From a checkpoint of a small mixture-of-experts model trained on Wikipedia.
Size: 9 layers, width 128, vocabulary 16384, 7.29M parameters.
Experts: 32 SwiGLU neurons an expert, 8 picks a token.
Training: a variant of Muon for the experts, 795M tokens.
Below are experts of layer 3 (counted from 0) of a mixture-of-experts language model. Rows are named router (the router's row for the expert), gate (a neuron's input weights, with its number), up (a neuron's input weights, with its number) and show model dimensions 0-127. Each number is 200 + 40 x the weight over its row's rms, rounded and kept within 0 to 999.
After each expert's rows: "mostly gets" lists some tokens that are sent to it at least half of the time. This comes from a sample of Wikipedia text that the model never trained on.

# expert 24
router,140,165,194,190,140,181,225,168,251,197,231,223,194,184,168,204,309,107,207,218,254,277,164,169,176,195,214,189,232,270,162,164,192,165,233,251,173,237,179,210,235,167,240,260,173,187,169,145,265,230,211,220,260,233,245,265,148,229,249,183,128,232,224,240,226,218,198,227,94,168,217,209,244,184,167,173,225,278,171,155,214,182,202,194,226,217,191,160,176,210,124,200,207,235,119,169,191,165,152,207,157,244,178,224,207,215,227,264,208,266,131,189,140,219,215,134,257,173,176,265,198,208,192,253,143,218,233,243
gate2,203,219,223,217,242,246,193,193,256,265,233,220,129,173,159,230,231,230,256,211,217,225,130,153,232,139,189,201,133,191,173,214,191,126,191,181,209,232,179,208,288,192,191,199,186,203,210,160,232,334,251,215,236,196,228,248,168,285,242,184,253,148,216,181,146,190,200,153,225,233,216,303,257,211,152,257,239,188,227,190,187,206,160,254,162,192,145,170,135,218,195,215,193,240,161,204,226,186,146,230,217,172,203,176,171,198,196,198,187,236,166,172,275,165,239,159,134,91,209,212,188,224,203,280,170,184,263,156
up2,182,121,162,253,214,222,200,184,233,166,223,184,198,148,242,167,209,101,179,266,213,274,164,298,217,259,240,175,158,143,161,194,184,232,240,137,207,243,275,190,153,203,230,207,132,155,189,166,147,214,168,136,136,179,230,231,197,149,235,202,181,229,188,254,187,169,175,242,227,217,161,241,151,186,178,178,192,141,172,184,146,182,162,168,133,203,208,213,155,177,183,210,168,171,206,122,215,225,203,207,226,225,175,218,274,213,192,179,265,228,139,181,241,285,149,150,117,224,245,226,185,148,211,278,183,157,193,234
mostly gets: " the", "The", " a", " The", ":", ")"

# expert 26
router,136,223,140,197,186,239,151,230,273,201,188,208,252,221,223,184,151,244,162,224,253,124,244,214,175,155,258,220,335,211,283,212,155,177,206,194,189,152,251,203,216,167,222,257,201,225,236,203,249,216,141,213,241,240,171,168,180,156,219,220,263,173,252,185,225,185,211,175,246,213,116,231,153,212,205,223,214,199,181,207,185,238,210,197,226,190,156,243,277,170,107,180,221,156,299,195,239,234,195,194,210,174,169,95,167,181,169,198,123,208,212,182,240,184,210,184,197,217,135,247,192,263,191,250,173,214,245,260
gate3,192,174,200,220,245,191,163,230,215,251,226,244,277,209,176,188,145,180,190,231,146,123,237,169,209,193,181,206,274,184,261,198,192,180,212,231,153,236,209,196,189,200,167,156,177,209,243,161,219,227,233,193,296,211,174,203,233,197,224,218,156,142,222,179,192,165,251,223,242,154,148,265,179,217,125,294,171,191,154,148,244,144,194,204,175,212,210,216,198,138,166,235,205,193,258,168,225,261,151,151,183,118,212,101,182,221,277,290,210,149,205,243,223,236,267,250,238,201,190,228,199,203,176,322,231,234,232,193
up3,128,298,268,217,133,233,213,237,195,207,144,188,193,286,163,189,210,171,189,286,225,161,183,242,206,250,227,165,195,260,215,175,241,205,101,189,192,211,173,232,151,117,228,97,164,195,206,232,228,207,191,239,281,234,176,191,175,164,85,258,181,296,187,191,215,138,236,194,205,223,218,247,217,173,215,138,191,147,223,214,165,248,204,235,190,176,221,191,162,173,175,200,200,165,193,207,207,173,179,230,176,147,236,169,225,189,222,133,233,228,194,188,158,204,106,210,206,254,170,247,230,239,192,196,250,233,152,198
mostly gets: "),", " series", "ai", " School", " game", " States"

# expert 9
router,228,188,210,244,213,218,182,103,210,193,148,243,118,317,190,236,239,171,224,201,261,228,144,222,248,181,208,186,255,161,221,175,206,195,233,210,191,170,177,192,269,216,158,265,105,229,305,221,190,214,170,198,209,234,175,237,203,144,174,239,207,211,211,179,206,188,237,229,230,232,173,215,149,256,188,159,163,251,221,214,153,187,183,208,181,269,257,213,193,149,205,249,205,253,166,241,149,198,175,234,98,174,173,75,195,198,121,250,210,231,237,206,163,251,188,132,188,191,169,247,162,235,186,162,177,213,198,179
gate20,272,165,200,157,157,183,184,160,191,214,122,220,232,257,145,162,181,212,147,264,141,216,134,173,173,140,282,238,210,227,194,240,131,225,201,153,232,178,119,159,227,161,180,212,231,125,194,234,179,210,192,169,187,182,190,132,199,172,157,250,140,174,191,155,197,182,205,241,236,172,169,156,141,169,284,163,158,115,208,156,262,216,169,214,287,227,256,242,217,188,180,221,182,174,215,227,146,204,156,207,243,221,262,194,177,183,175,181,233,242,214,301,186,239,205,212,185,191,229,257,214,122,263,210,238,190,220,156
up20,174,286,248,185,145,251,176,250,205,168,221,214,274,232,100,185,212,160,159,166,219,211,238,178,193,188,213,203,179,187,213,272,284,297,262,222,206,199,233,249,135,212,159,282,199,164,221,218,192,207,153,228,171,148,232,194,169,220,226,195,135,130,116,183,214,183,212,224,165,126,214,139,178,241,148,177,218,221,175,202,205,203,237,252,285,254,195,187,209,227,197,249,213,185,171,204,211,153,208,247,205,259,263,150,237,230,209,133,240,189,252,218,167,192,239,221,228,251,178,157,167,252,193,256,173,151,173,128
mostly gets: " the", "The", " The", " his", " their", " its"

# expert 6
router,223,249,223,284,192,244,205,195,167,174,183,146,270,242,179,185,233,212,171,226,204,238,189,200,190,144,220,195,223,187,254,243,240,234,149,171,221,212,188,134,141,123,192,285,271,176,168,198,174,197,192,229,186,182,245,209,152,194,166,182,264,193,168,141,174,136,211,200,258,277,173,265,165,189,230,236,219,196,206,157,203,240,190,208,174,234,228,233,263,144,265,208,252,153,151,195,235,243,176,197,280,181,210,238,287,215,204,261,256,196,248,227,156,246,205,296,269,249,176,193,222,219,181,183,300,200,228,253
gate11,215,255,169,278,147,181,283,191,155,182,151,162,211,269,192,125,190,152,165,215,188,274,183,146,147,190,220,219,218,215,136,224,178,223,116,201,234,176,185,173,191,171,237,118,227,171,203,198,213,194,243,248,221,129,279,144,156,228,251,200,240,240,154,221,175,135,192,228,261,174,204,228,220,260,182,228,208,199,201,143,190,215,249,248,202,193,234,205,288,152,165,277,253,209,181,160,189,198,165,213,207,173,206,212,151,216,226,172,222,214,227,149,249,133,267,286,185,160,275,212,157,227,232,215,202,237,234,262
up11,119,190,155,229,232,204,226,214,207,146,209,258,187,241,190,187,214,80,199,244,159,180,191,168,217,200,167,210,209,166,239,262,176,160,193,115,253,200,208,259,214,151,136,118,240,182,178,120,194,130,196,196,146,188,155,216,235,195,152,193,200,168,160,179,192,182,231,149,151,199,169,177,169,144,332,160,131,202,209,191,186,215,133,192,238,106,190,191,212,224,188,183,227,157,226,152,222,216,146,289,172,198,201,154,169,246,158,205,195,201,174,213,173,189,219,238,178,187,154,186,265,207,167,304,173,177,228,205
mostly gets: " was", " is", " that", " be", " also", " which"

# expert 25
router,272,146,250,249,209,267,226,191,135,194,218,210,182,148,260,207,281,144,176,188,153,146,224,170,257,230,165,174,191,202,246,174,208,239,179,203,189,195,192,226,230,169,109,193,195,209,242,230,188,182,217,240,178,143,236,143,251,142,245,189,178,155,269,159,181,186,198,165,218,247,249,271,230,175,206,188,237,199,187,234,186,175,119,266,67,237,194,179,207,199,172,255,175,261,161,184,143,200,225,185,120,268,191,244,239,199,251,185,125,188,244,196,214,230,172,272,171,158,222,181,228,203,220,248,184,238,154,166
gate19,178,121,159,223,142,286,220,145,182,209,280,155,215,157,249,178,218,264,264,148,151,201,196,237,186,211,209,214,153,176,232,181,132,201,193,178,203,205,230,279,164,236,176,179,132,183,234,133,167,228,268,175,170,207,209,204,201,206,219,271,256,195,276,115,262,179,229,215,151,196,220,146,280,148,185,220,186,197,228,213,279,170,233,190,234,287,211,177,212,204,199,220,172,207,203,176,230,204,226,210,205,131,243,167,245,181,183,218,131,266,188,263,195,254,220,232,193,146,168,226,186,193,243,235,135,137,211,138
up19,246,184,226,175,186,156,236,311,199,240,191,163,223,182,150,261,117,190,167,152,145,174,158,190,193,161,184,186,255,254,199,170,247,268,128,215,176,222,188,169,219,275,186,219,185,194,199,196,116,207,228,162,159,253,197,195,146,186,195,228,209,230,226,225,213,182,287,252,250,142,155,229,187,207,292,195,209,203,180,177,242,162,222,199,234,237,235,181,166,227,184,169,213,207,196,165,170,227,299,181,223,256,211,171,261,192,197,165,170,113,189,153,269,174,239,203,151,238,230,178,223,117,245,104,210,192,149,243
mostly gets: "9", "7", "8", "6", "5", "–"

# expert 22
router,265,188,205,187,230,190,176,159,135,215,252,177,279,135,169,232,242,210,247,180,179,182,182,203,184,179,231,234,155,193,235,147,173,185,230,197,206,289,161,178,180,206,206,208,280,186,144,220,171,192,280,206,180,262,211,196,138,276,131,234,174,217,180,221,178,237,245,237,188,165,164,168,167,266,286,253,116,138,116,231,203,200,147,187,218,224,166,174,198,158,168,185,171,221,243,203,193,230,173,212,310,197,201,175,164,268,237,276,170,159,185,149,164,151,211,181,223,247,253,217,218,220,240,187,223,212,276,256
gate1,186,183,154,195,205,124,150,218,212,198,188,158,185,207,161,210,210,188,254,258,235,166,233,192,104,135,175,188,292,174,195,167,191,188,204,252,248,200,213,177,155,302,130,87,287,160,168,160,212,195,200,192,222,199,272,128,140,205,197,194,214,184,191,207,294,192,177,235,239,205,261,219,184,233,143,192,221,250,152,192,241,199,167,185,223,215,207,184,259,159,156,178,187,144,213,169,244,189,179,202,245,156,182,133,170,179,186,213,199,229,134,212,168,191,197,277,166,131,255,231,205,179,123,257,158,180,152,186
up1,204,223,196,245,193,156,170,301,263,228,211,260,199,209,139,219,235,226,198,171,225,188,193,189,199,236,212,296,176,216,149,144,173,183,259,169,161,193,236,207,223,225,218,202,222,153,236,142,301,164,146,209,169,176,191,191,255,183,149,222,213,156,151,161,204,152,118,199,164,156,199,271,219,191,195,192,144,206,235,206,202,129,231,212,172,220,190,171,158,165,263,241,146,197,201,167,174,271,283,227,253,180,173,239,239,228,169,233,219,248,142,291,290,218,158,285,204,143,224,192,234,234,161,210,198,167,205,146
mostly gets: " D", " M", " T", " L", " H", " He"

# expert 3
router,223,153,151,207,289,234,194,192,255,225,224,164,238,170,230,283,240,179,203,245,181,196,293,219,205,228,139,186,204,165,190,167,224,193,183,149,214,184,129,199,168,159,165,148,223,232,236,274,256,181,237,229,179,232,209,290,215,200,211,236,229,225,152,144,178,231,183,199,194,139,176,249,217,241,230,219,141,215,242,260,220,200,308,205,230,196,232,216,168,242,161,268,217,164,245,242,272,192,191,134,142,199,203,302,247,194,249,151,226,203,162,265,188,159,199,216,245,207,138,185,174,119,203,159,229,239,188,220
gate25,183,94,211,237,220,220,217,117,182,178,264,236,212,176,192,252,132,162,178,154,171,162,231,183,208,190,144,188,138,247,154,135,189,208,175,253,159,224,135,169,245,206,215,207,245,195,190,176,239,184,191,170,174,268,214,194,125,281,206,117,186,232,192,125,261,189,241,228,245,196,195,205,143,244,198,226,186,141,226,287,244,229,202,178,176,212,233,197,189,141,182,270,164,191,189,198,226,160,152,183,150,214,186,251,149,237,135,167,243,193,175,121,213,155,215,201,162,251,173,213,214,167,215,195,161,291,271,156
up25,195,224,199,161,242,139,150,205,248,194,123,166,265,200,198,301,192,122,139,199,217,263,299,196,181,242,157,217,205,191,204,203,224,149,196,151,248,224,115,204,180,231,133,177,211,211,209,203,189,190,188,250,189,195,191,192,197,193,217,173,226,172,137,159,230,277,233,162,259,202,208,195,217,174,153,207,94,177,216,230,145,186,201,213,195,306,208,190,178,196,178,235,183,268,188,185,182,238,185,254,251,257,185,233,197,167,196,222,166,255,137,237,116,180,254,113,196,122,248,207,191,207,187,201,177,167,199,125
mostly gets: " ", " when", " where", " with", " against", " because"

# expert 17
router,284,138,227,190,222,268,190,197,156,231,256,191,225,138,168,271,289,202,157,140,158,210,173,221,230,215,174,237,178,184,230,158,192,234,170,214,172,200,226,192,203,153,156,174,275,226,252,254,140,154,229,272,196,149,250,240,233,171,213,172,222,154,224,143,246,187,183,152,245,173,187,205,207,178,156,205,227,222,251,233,209,169,204,246,151,208,240,227,223,248,240,250,219,206,236,228,208,249,230,117,131,208,115,290,211,234,244,163,134,196,211,245,203,300,196,229,223,163,243,146,179,150,189,205,252,239,176,225
gate23,171,185,228,181,211,215,133,196,234,250,208,235,217,212,175,212,225,211,173,218,172,217,213,183,199,143,220,225,194,177,181,198,185,223,122,156,201,246,235,256,227,178,244,182,231,241,192,206,224,272,160,195,261,195,200,171,242,217,226,183,179,196,234,128,210,151,218,209,245,193,230,214,130,195,154,220,202,252,172,213,167,251,301,145,227,228,156,168,178,185,145,268,259,207,230,212,182,135,206,92,144,207,198,212,242,168,227,160,170,152,256,175,219,222,198,215,154,274,179,171,213,169,268,223,52,301,119,156
up23,224,289,207,167,126,185,168,163,203,219,168,210,127,190,209,281,193,209,149,226,151,177,228,268,211,212,215,212,196,157,250,196,130,206,149,228,236,223,233,158,224,233,259,170,177,238,209,185,187,179,197,222,237,252,213,128,250,224,169,170,223,155,238,78,135,245,247,208,225,235,180,223,149,219,205,130,232,185,179,188,235,174,197,217,208,214,184,190,170,170,199,155,240,308,187,131,174,243,193,104,170,256,138,202,208,163,181,186,209,253,182,250,165,230,258,142,141,255,222,175,216,194,157,241,229,279,175,208
mostly gets: "7", "9", "1", "6", " ", "3"

# expert 1
router,153,185,218,146,202,315,197,236,237,189,227,185,206,213,203,223,204,207,265,244,176,160,201,175,207,181,200,199,197,201,182,239,244,164,181,260,206,208,236,179,216,177,195,227,238,169,216,238,215,209,179,264,218,158,186,87,248,182,125,199,155,156,271,264,216,155,148,159,264,167,160,219,126,245,154,174,249,239,236,134,162,323,195,264,193,165,224,149,137,201,172,249,161,216,171,146,200,168,241,132,222,160,204,193,204,219,171,116,159,225,161,140,158,166,190,171,142,190,163,239,142,168,219,196,247,211,190,213
gate26,177,205,182,192,164,235,148,212,285,197,148,202,163,154,162,196,164,178,228,227,185,232,290,215,244,189,191,233,194,214,168,243,151,161,187,207,235,226,254,204,172,204,249,237,184,229,113,214,247,204,230,179,205,262,169,185,231,190,164,189,105,215,252,220,187,94,160,177,218,223,195,183,165,259,224,167,120,146,260,243,161,243,170,272,155,208,259,80,227,204,265,212,201,148,217,279,166,164,262,110,219,196,193,257,191,161,146,216,264,212,208,178,167,230,211,226,199,158,170,196,202,247,194,159,181,167,176,191
up26,143,207,182,204,205,187,207,171,212,185,207,208,227,184,220,204,217,227,180,76,269,170,166,153,184,169,236,210,202,185,283,180,189,187,210,225,232,228,116,216,232,219,251,207,248,242,161,140,212,70,305,282,154,229,119,263,225,218,188,200,201,180,133,187,185,207,252,237,232,255,186,180,211,156,159,146,228,209,123,185,221,202,200,163,248,213,193,205,186,212,184,144,191,148,286,237,197,219,207,196,148,257,219,196,236,150,201,202,211,227,129,206,182,223,194,223,166,148,262,191,132,126,200,228,161,186,230,150
mostly gets: "th", " his", " its", " a", " her", " their"

# expert 23
router,224,165,281,181,165,224,202,198,172,176,202,219,267,259,196,160,173,182,234,274,176,219,273,265,170,212,187,172,178,273,234,160,164,230,276,204,168,202,188,134,216,223,177,191,231,195,194,111,172,269,151,167,185,240,245,211,200,154,285,209,304,150,225,201,185,175,229,168,194,267,204,174,186,190,172,251,272,204,144,208,187,170,114,192,177,259,212,179,153,196,208,212,241,244,232,199,142,223,251,213,154,250,174,104,244,280,170,172,173,177,245,203,175,213,255,218,250,210,278,223,223,209,256,197,181,201,178,226
gate2,181,233,221,241,201,227,169,189,227,196,161,169,198,163,197,164,189,166,277,284,162,149,279,186,232,178,152,171,105,197,206,157,183,251,191,183,190,217,221,160,195,127,178,204,208,264,184,149,217,257,261,196,151,171,208,176,191,145,203,215,290,187,146,118,198,223,241,141,188,210,185,263,174,222,121,119,161,206,174,194,249,221,236,179,220,204,216,181,171,222,76,182,147,245,146,178,169,183,183,217,161,212,210,141,268,206,159,196,216,188,225,307,178,236,171,219,250,156,225,197,185,157,209,162,192,286,182,202
up2,213,207,178,152,169,255,203,193,197,135,189,249,122,181,132,203,87,215,191,141,117,204,230,214,228,239,185,208,163,211,162,237,195,193,234,207,199,239,202,244,208,173,178,186,210,202,232,180,189,207,141,210,187,217,201,211,166,190,234,179,185,192,132,238,113,188,186,164,249,220,224,176,246,177,242,215,169,158,175,237,143,141,241,286,176,258,147,223,115,243,190,180,207,333,225,134,167,185,233,169,283,178,188,294,246,235,233,205,172,178,173,232,215,247,158,198,160,176,143,150,196,254,194,181,170,163,139,168
mostly gets: " was", " is", " were", " be", " it", " who"

# expert 18
router,173,169,218,202,126,156,250,153,213,214,177,229,204,198,238,136,155,189,177,239,227,201,243,158,203,180,240,186,224,223,171,237,216,214,161,215,244,275,232,238,230,157,132,204,147,202,102,187,236,198,207,149,207,214,190,217,226,225,220,169,216,195,185,131,154,181,193,214,46,224,142,258,247,230,166,228,227,225,191,116,193,260,209,148,174,150,152,164,228,183,107,94,195,184,157,134,200,246,125,187,217,179,216,220,193,150,181,220,215,214,212,233,218,177,184,171,184,238,172,256,193,201,228,246,165,147,131,257
gate11,253,210,216,206,184,188,148,177,136,207,231,199,188,212,192,160,194,189,192,175,183,162,156,233,207,178,201,155,211,208,175,186,202,191,138,208,187,142,134,200,215,193,192,129,259,165,223,217,281,253,245,178,205,209,146,204,145,214,211,184,199,237,157,200,218,122,175,156,195,143,185,193,189,202,251,132,259,144,247,153,220,251,248,167,222,124,97,215,162,78,336,168,195,251,156,255,175,227,183,123,178,146,249,186,161,237,184,176,207,235,260,235,161,226,204,170,203,176,185,158,150,214,146,237,223,170,161,176
up11,244,159,225,228,255,124,165,238,185,204,193,141,240,250,226,182,236,143,143,254,237,288,213,144,240,222,224,127,174,194,240,228,177,205,157,187,213,237,135,215,163,289,166,201,192,239,181,132,159,211,309,221,202,177,226,191,206,210,211,153,156,144,242,198,244,239,224,159,142,133,140,194,199,198,178,129,220,235,220,167,218,223,106,256,207,220,195,199,207,114,202,287,195,197,141,141,196,182,197,227,211,218,149,196,169,266,272,168,217,180,178,147,185,250,169,209,190,165,189,237,222,136,224,205,182,234,210,169
mostly gets: ",", " |", "|", ".", " and", ":"

# expert 14
router,197,159,179,179,169,233,194,199,169,208,213,247,150,225,222,272,147,134,247,226,128,211,181,200,213,180,108,238,140,233,187,157,201,263,263,168,162,200,161,215,184,212,168,162,148,247,237,147,203,242,189,138,206,192,207,179,171,200,277,191,274,118,170,179,213,195,258,220,173,184,241,187,184,219,144,188,244,238,195,271,175,183,149,148,171,219,172,224,130,265,135,258,238,199,197,157,153,270,142,276,160,216,223,103,205,188,164,204,188,180,203,251,222,254,207,104,239,207,208,170,221,146,226,154,236,194,235,202
gate2,147,179,171,216,223,219,203,212,183,262,149,192,149,214,190,159,202,205,232,163,124,164,180,206,162,204,139,146,137,209,159,153,188,198,240,234,183,244,172,181,167,300,235,179,186,244,254,149,243,233,149,208,128,274,170,194,148,234,260,219,251,191,183,202,210,192,266,199,145,258,186,166,253,185,234,249,244,176,209,159,99,236,94,255,238,207,166,207,148,188,191,194,204,264,194,193,199,162,137,201,173,181,219,203,188,221,143,207,206,126,154,219,213,269,238,216,228,215,234,204,147,145,267,193,203,294,213,241
up2,265,204,205,242,203,269,234,151,296,159,233,209,208,187,225,248,229,214,181,268,148,226,253,231,182,156,234,194,247,193,193,233,214,290,290,175,170,209,249,130,218,175,157,252,186,136,164,143,235,231,164,216,259,225,222,220,264,194,176,251,222,196,192,193,168,136,79,201,276,247,190,256,220,195,181,188,185,152,246,204,205,245,153,253,218,188,178,211,177,279,229,225,123,117,205,182,191,173,202,209,279,203,195,203,181,218,224,168,249,212,246,195,236,224,219,183,190,208,234,264,177,156,187,202,178,128,228,163
mostly gets: "°", "ed", " September", "′", "″", " December"

# expert 12
router,201,200,202,212,239,270,153,244,203,219,188,183,227,219,220,196,176,218,184,187,206,87,183,199,167,210,198,217,206,230,241,191,162,125,214,166,220,216,220,122,208,198,202,264,209,214,190,176,147,196,241,191,201,117,184,168,199,138,135,168,126,175,217,211,262,187,201,169,261,175,170,215,184,236,270,153,312,185,186,221,144,210,161,191,177,233,183,171,187,157,216,214,212,164,208,303,230,130,212,211,196,163,198,115,229,236,196,188,113,166,211,184,192,225,264,206,183,302,211,341,210,152,202,220,236,218,192,137
gate9,186,176,271,206,198,225,193,195,201,187,157,222,147,163,197,158,199,210,204,248,197,154,180,127,147,161,194,227,205,245,204,173,125,100,200,185,225,243,227,140,247,284,261,208,229,257,133,174,212,230,229,166,191,174,206,188,203,219,177,168,150,251,259,226,204,169,206,285,257,163,182,173,179,178,217,168,188,140,148,134,179,124,134,258,203,163,215,126,193,146,219,154,257,186,207,245,166,193,256,274,200,210,225,163,288,247,174,217,186,183,215,218,197,187,226,213,170,250,200,253,261,90,248,235,178,213,220,232
up9,253,144,233,149,179,144,193,146,165,226,134,207,235,170,132,149,243,242,285,152,146,265,243,236,224,234,256,228,162,152,171,232,136,226,242,272,159,202,252,211,201,132,185,173,210,233,204,206,204,155,184,267,189,243,225,137,202,170,164,112,251,217,211,239,175,244,196,209,158,179,198,184,188,212,164,134,150,202,244,202,211,196,226,187,140,150,176,181,189,206,267,175,228,149,153,144,165,122,160,210,177,227,230,157,199,197,167,254,201,219,219,139,239,185,240,157,235,175,223,126,253,278,227,197,213,159,211,262
mostly gets: "ina", "ara", " City", " \"", "ia", "ana"

# expert 11
router,196,154,171,213,199,182,170,192,268,209,242,272,176,141,169,170,263,244,149,169,166,251,185,228,198,208,124,194,184,182,147,194,203,189,239,241,209,162,191,232,196,235,159,201,222,261,226,199,220,206,273,208,202,288,138,197,223,256,234,213,211,224,194,205,221,259,200,206,180,216,242,152,231,169,214,182,115,115,273,127,210,151,208,211,185,152,190,220,224,310,298,243,178,156,127,229,164,188,212,179,168,270,162,300,182,258,226,176,197,200,170,215,193,141,131,143,198,159,183,161,149,238,218,212,200,238,169,218
gate25,139,172,175,252,98,175,176,181,204,215,224,223,239,135,170,176,278,227,189,175,133,143,160,214,151,244,170,201,193,169,127,157,237,260,161,249,266,202,181,177,147,260,233,188,237,265,154,261,190,206,239,154,197,193,191,181,215,221,170,213,172,232,186,152,206,204,169,206,256,216,169,148,228,139,247,177,218,133,222,187,194,190,179,162,240,125,206,116,189,151,279,229,163,149,262,211,183,251,123,183,220,204,143,187,226,266,220,163,178,167,174,183,195,200,193,206,148,115,140,129,175,195,255,194,227,156,210,208
up25,193,192,175,215,229,208,253,138,194,130,173,224,157,235,208,240,198,190,253,187,216,240,182,196,171,221,169,139,203,221,139,178,237,191,131,129,177,183,229,176,111,196,194,204,175,277,195,187,204,216,180,192,257,189,251,226,223,154,226,199,93,219,199,211,176,183,191,140,258,149,217,166,135,273,250,245,215,168,229,176,137,212,215,204,206,194,297,171,236,161,185,214,224,222,213,181,181,232,280,184,90,244,109,206,204,175,165,305,170,218,238,209,263,147,203,163,266,215,268,179,173,225,230,200,173,224,174,156
mostly gets: " M", "'", " P", " d", "The", " St"

# expert 0
router,156,176,225,279,175,196,227,250,125,209,241,244,212,160,161,176,217,257,180,124,81,243,215,156,176,242,143,257,208,89,177,235,204,238,231,173,219,191,240,223,279,200,185,235,256,224,208,253,191,211,206,214,190,176,179,223,152,231,116,156,194,193,199,148,245,216,235,195,194,156,172,185,171,184,126,170,292,239,283,184,199,200,237,185,182,198,236,204,216,222,248,220,217,255,190,185,233,186,233,186,95,221,160,189,253,202,208,190,173,218,243,217,240,287,166,207,187,191,171,277,135,148,200,209,193,149,199,192
gate28,117,192,189,264,168,189,242,155,157,227,154,259,189,185,260,221,210,171,293,174,162,199,255,112,188,173,183,194,213,175,172,155,150,157,184,244,252,248,195,188,293,210,206,234,180,190,148,218,216,255,207,191,186,266,199,217,144,255,253,213,136,128,240,214,262,213,250,169,223,140,172,206,179,228,237,238,208,192,275,157,79,192,213,188,265,293,251,203,171,228,197,151,189,255,188,202,192,228,174,238,232,189,170,210,223,190,199,183,178,180,235,221,225,240,204,195,217,172,190,178,182,315,241,196,248,155,215,171
up28,130,170,191,192,299,226,217,178,230,145,243,238,216,138,263,210,190,191,215,174,214,154,200,155,219,199,208,242,192,185,157,219,211,156,201,155,133,185,261,94,260,142,214,131,258,238,246,149,149,209,300,234,178,193,198,237,170,155,109,210,195,256,231,204,152,250,190,208,220,201,193,119,232,204,173,240,163,221,197,194,255,198,161,187,244,185,189,205,188,211,187,177,267,197,193,204,266,193,234,240,202,183,259,153,186,198,220,215,240,200,197,233,181,165,186,176,164,162,218,162,244,138,175,230,281,324,217,252
mostly gets: "3", "4", "2", "6", " first", "5"

# expert 16
router,230,196,197,202,195,221,221,255,183,257,210,214,117,168,160,270,224,192,195,217,180,215,179,266,225,221,139,263,114,236,144,164,183,222,162,144,211,188,140,192,169,180,213,174,114,179,249,123,221,255,250,186,282,235,281,159,149,155,265,145,235,106,202,208,222,203,192,191,141,218,244,165,198,194,199,135,243,235,198,230,207,185,182,153,202,179,152,190,141,224,132,224,203,215,158,186,182,235,174,282,142,193,206,143,175,181,195,139,93,181,220,203,232,228,236,145,250,245,191,225,236,213,183,194,196,201,232,158
gate9,212,74,284,125,158,121,220,239,181,174,233,271,280,202,183,172,174,223,199,186,163,181,212,193,197,190,126,175,196,202,62,65,220,174,186,189,205,161,251,219,251,201,185,214,203,253,159,175,190,227,169,194,179,180,225,192,178,198,210,207,251,207,212,183,181,157,180,206,165,199,217,236,239,312,165,181,213,173,178,234,203,236,260,178,227,221,200,185,140,216,152,191,149,243,128,237,207,234,201,175,247,145,201,144,196,205,180,192,175,203,198,162,247,186,287,199,180,191,232,226,185,199,224,137,251,241,221,239
up9,162,207,169,233,260,176,207,176,153,238,206,221,209,152,247,194,275,152,239,249,171,205,191,212,175,194,201,201,213,218,192,214,147,175,212,217,172,263,213,202,238,271,113,100,205,249,164,186,243,274,182,210,174,186,167,167,186,158,288,183,296,160,214,225,116,161,211,168,194,178,200,168,136,187,141,230,164,166,282,241,257,198,274,215,159,198,168,240,189,176,187,279,188,183,229,116,144,240,131,153,217,243,225,226,228,143,137,176,167,239,221,177,214,195,162,146,151,282,186,215,214,220,221,222,183,215,223,229
mostly gets: "ed", "°", "′", "ing", "ion", " km"

# expert 31
router,204,198,199,205,187,167,260,160,186,220,186,239,108,186,187,170,205,241,167,216,149,208,253,168,211,180,179,186,231,219,171,223,212,208,198,182,190,255,217,270,223,191,170,204,155,194,110,200,210,153,179,163,166,123,178,242,228,203,207,133,231,197,217,166,189,155,209,208,110,263,162,189,256,256,166,244,204,229,247,156,224,212,199,154,182,201,131,149,251,199,85,65,160,206,171,136,150,241,151,199,310,174,209,178,167,164,194,217,238,208,228,197,194,137,217,194,179,257,184,251,177,221,217,217,125,161,133,220
gate14,118,186,209,237,149,179,224,197,204,204,219,192,190,177,191,164,182,179,146,189,210,240,243,201,220,200,212,170,204,172,187,212,199,198,203,151,184,233,285,232,166,215,222,194,186,252,180,214,206,242,206,168,227,263,215,238,249,246,211,127,197,171,247,128,135,216,169,256,256,277,140,263,190,194,181,212,219,177,150,154,287,221,283,219,268,186,175,286,223,158,228,207,165,192,153,259,276,238,202,234,231,145,149,229,192,166,218,146,179,248,148,186,277,255,185,158,140,228,166,101,157,161,223,213,229,114,161,203
up14,170,197,187,228,268,213,181,190,309,220,257,206,229,223,169,243,126,253,243,216,162,104,185,185,159,249,206,158,250,131,208,189,261,175,181,206,227,249,242,179,187,187,191,208,248,194,238,179,232,133,251,226,171,292,179,227,231,203,237,183,205,218,245,221,209,134,231,203,276,219,200,196,182,160,114,198,205,157,149,163,181,189,189,166,208,204,245,172,209,154,255,263,139,200,221,210,196,245,218,296,190,190,183,304,153,157,182,242,143,209,167,167,182,170,160,147,203,176,155,241,158,268,218,132,207,175,153,219
mostly gets: " |", "|", " and", ";", ",", "),"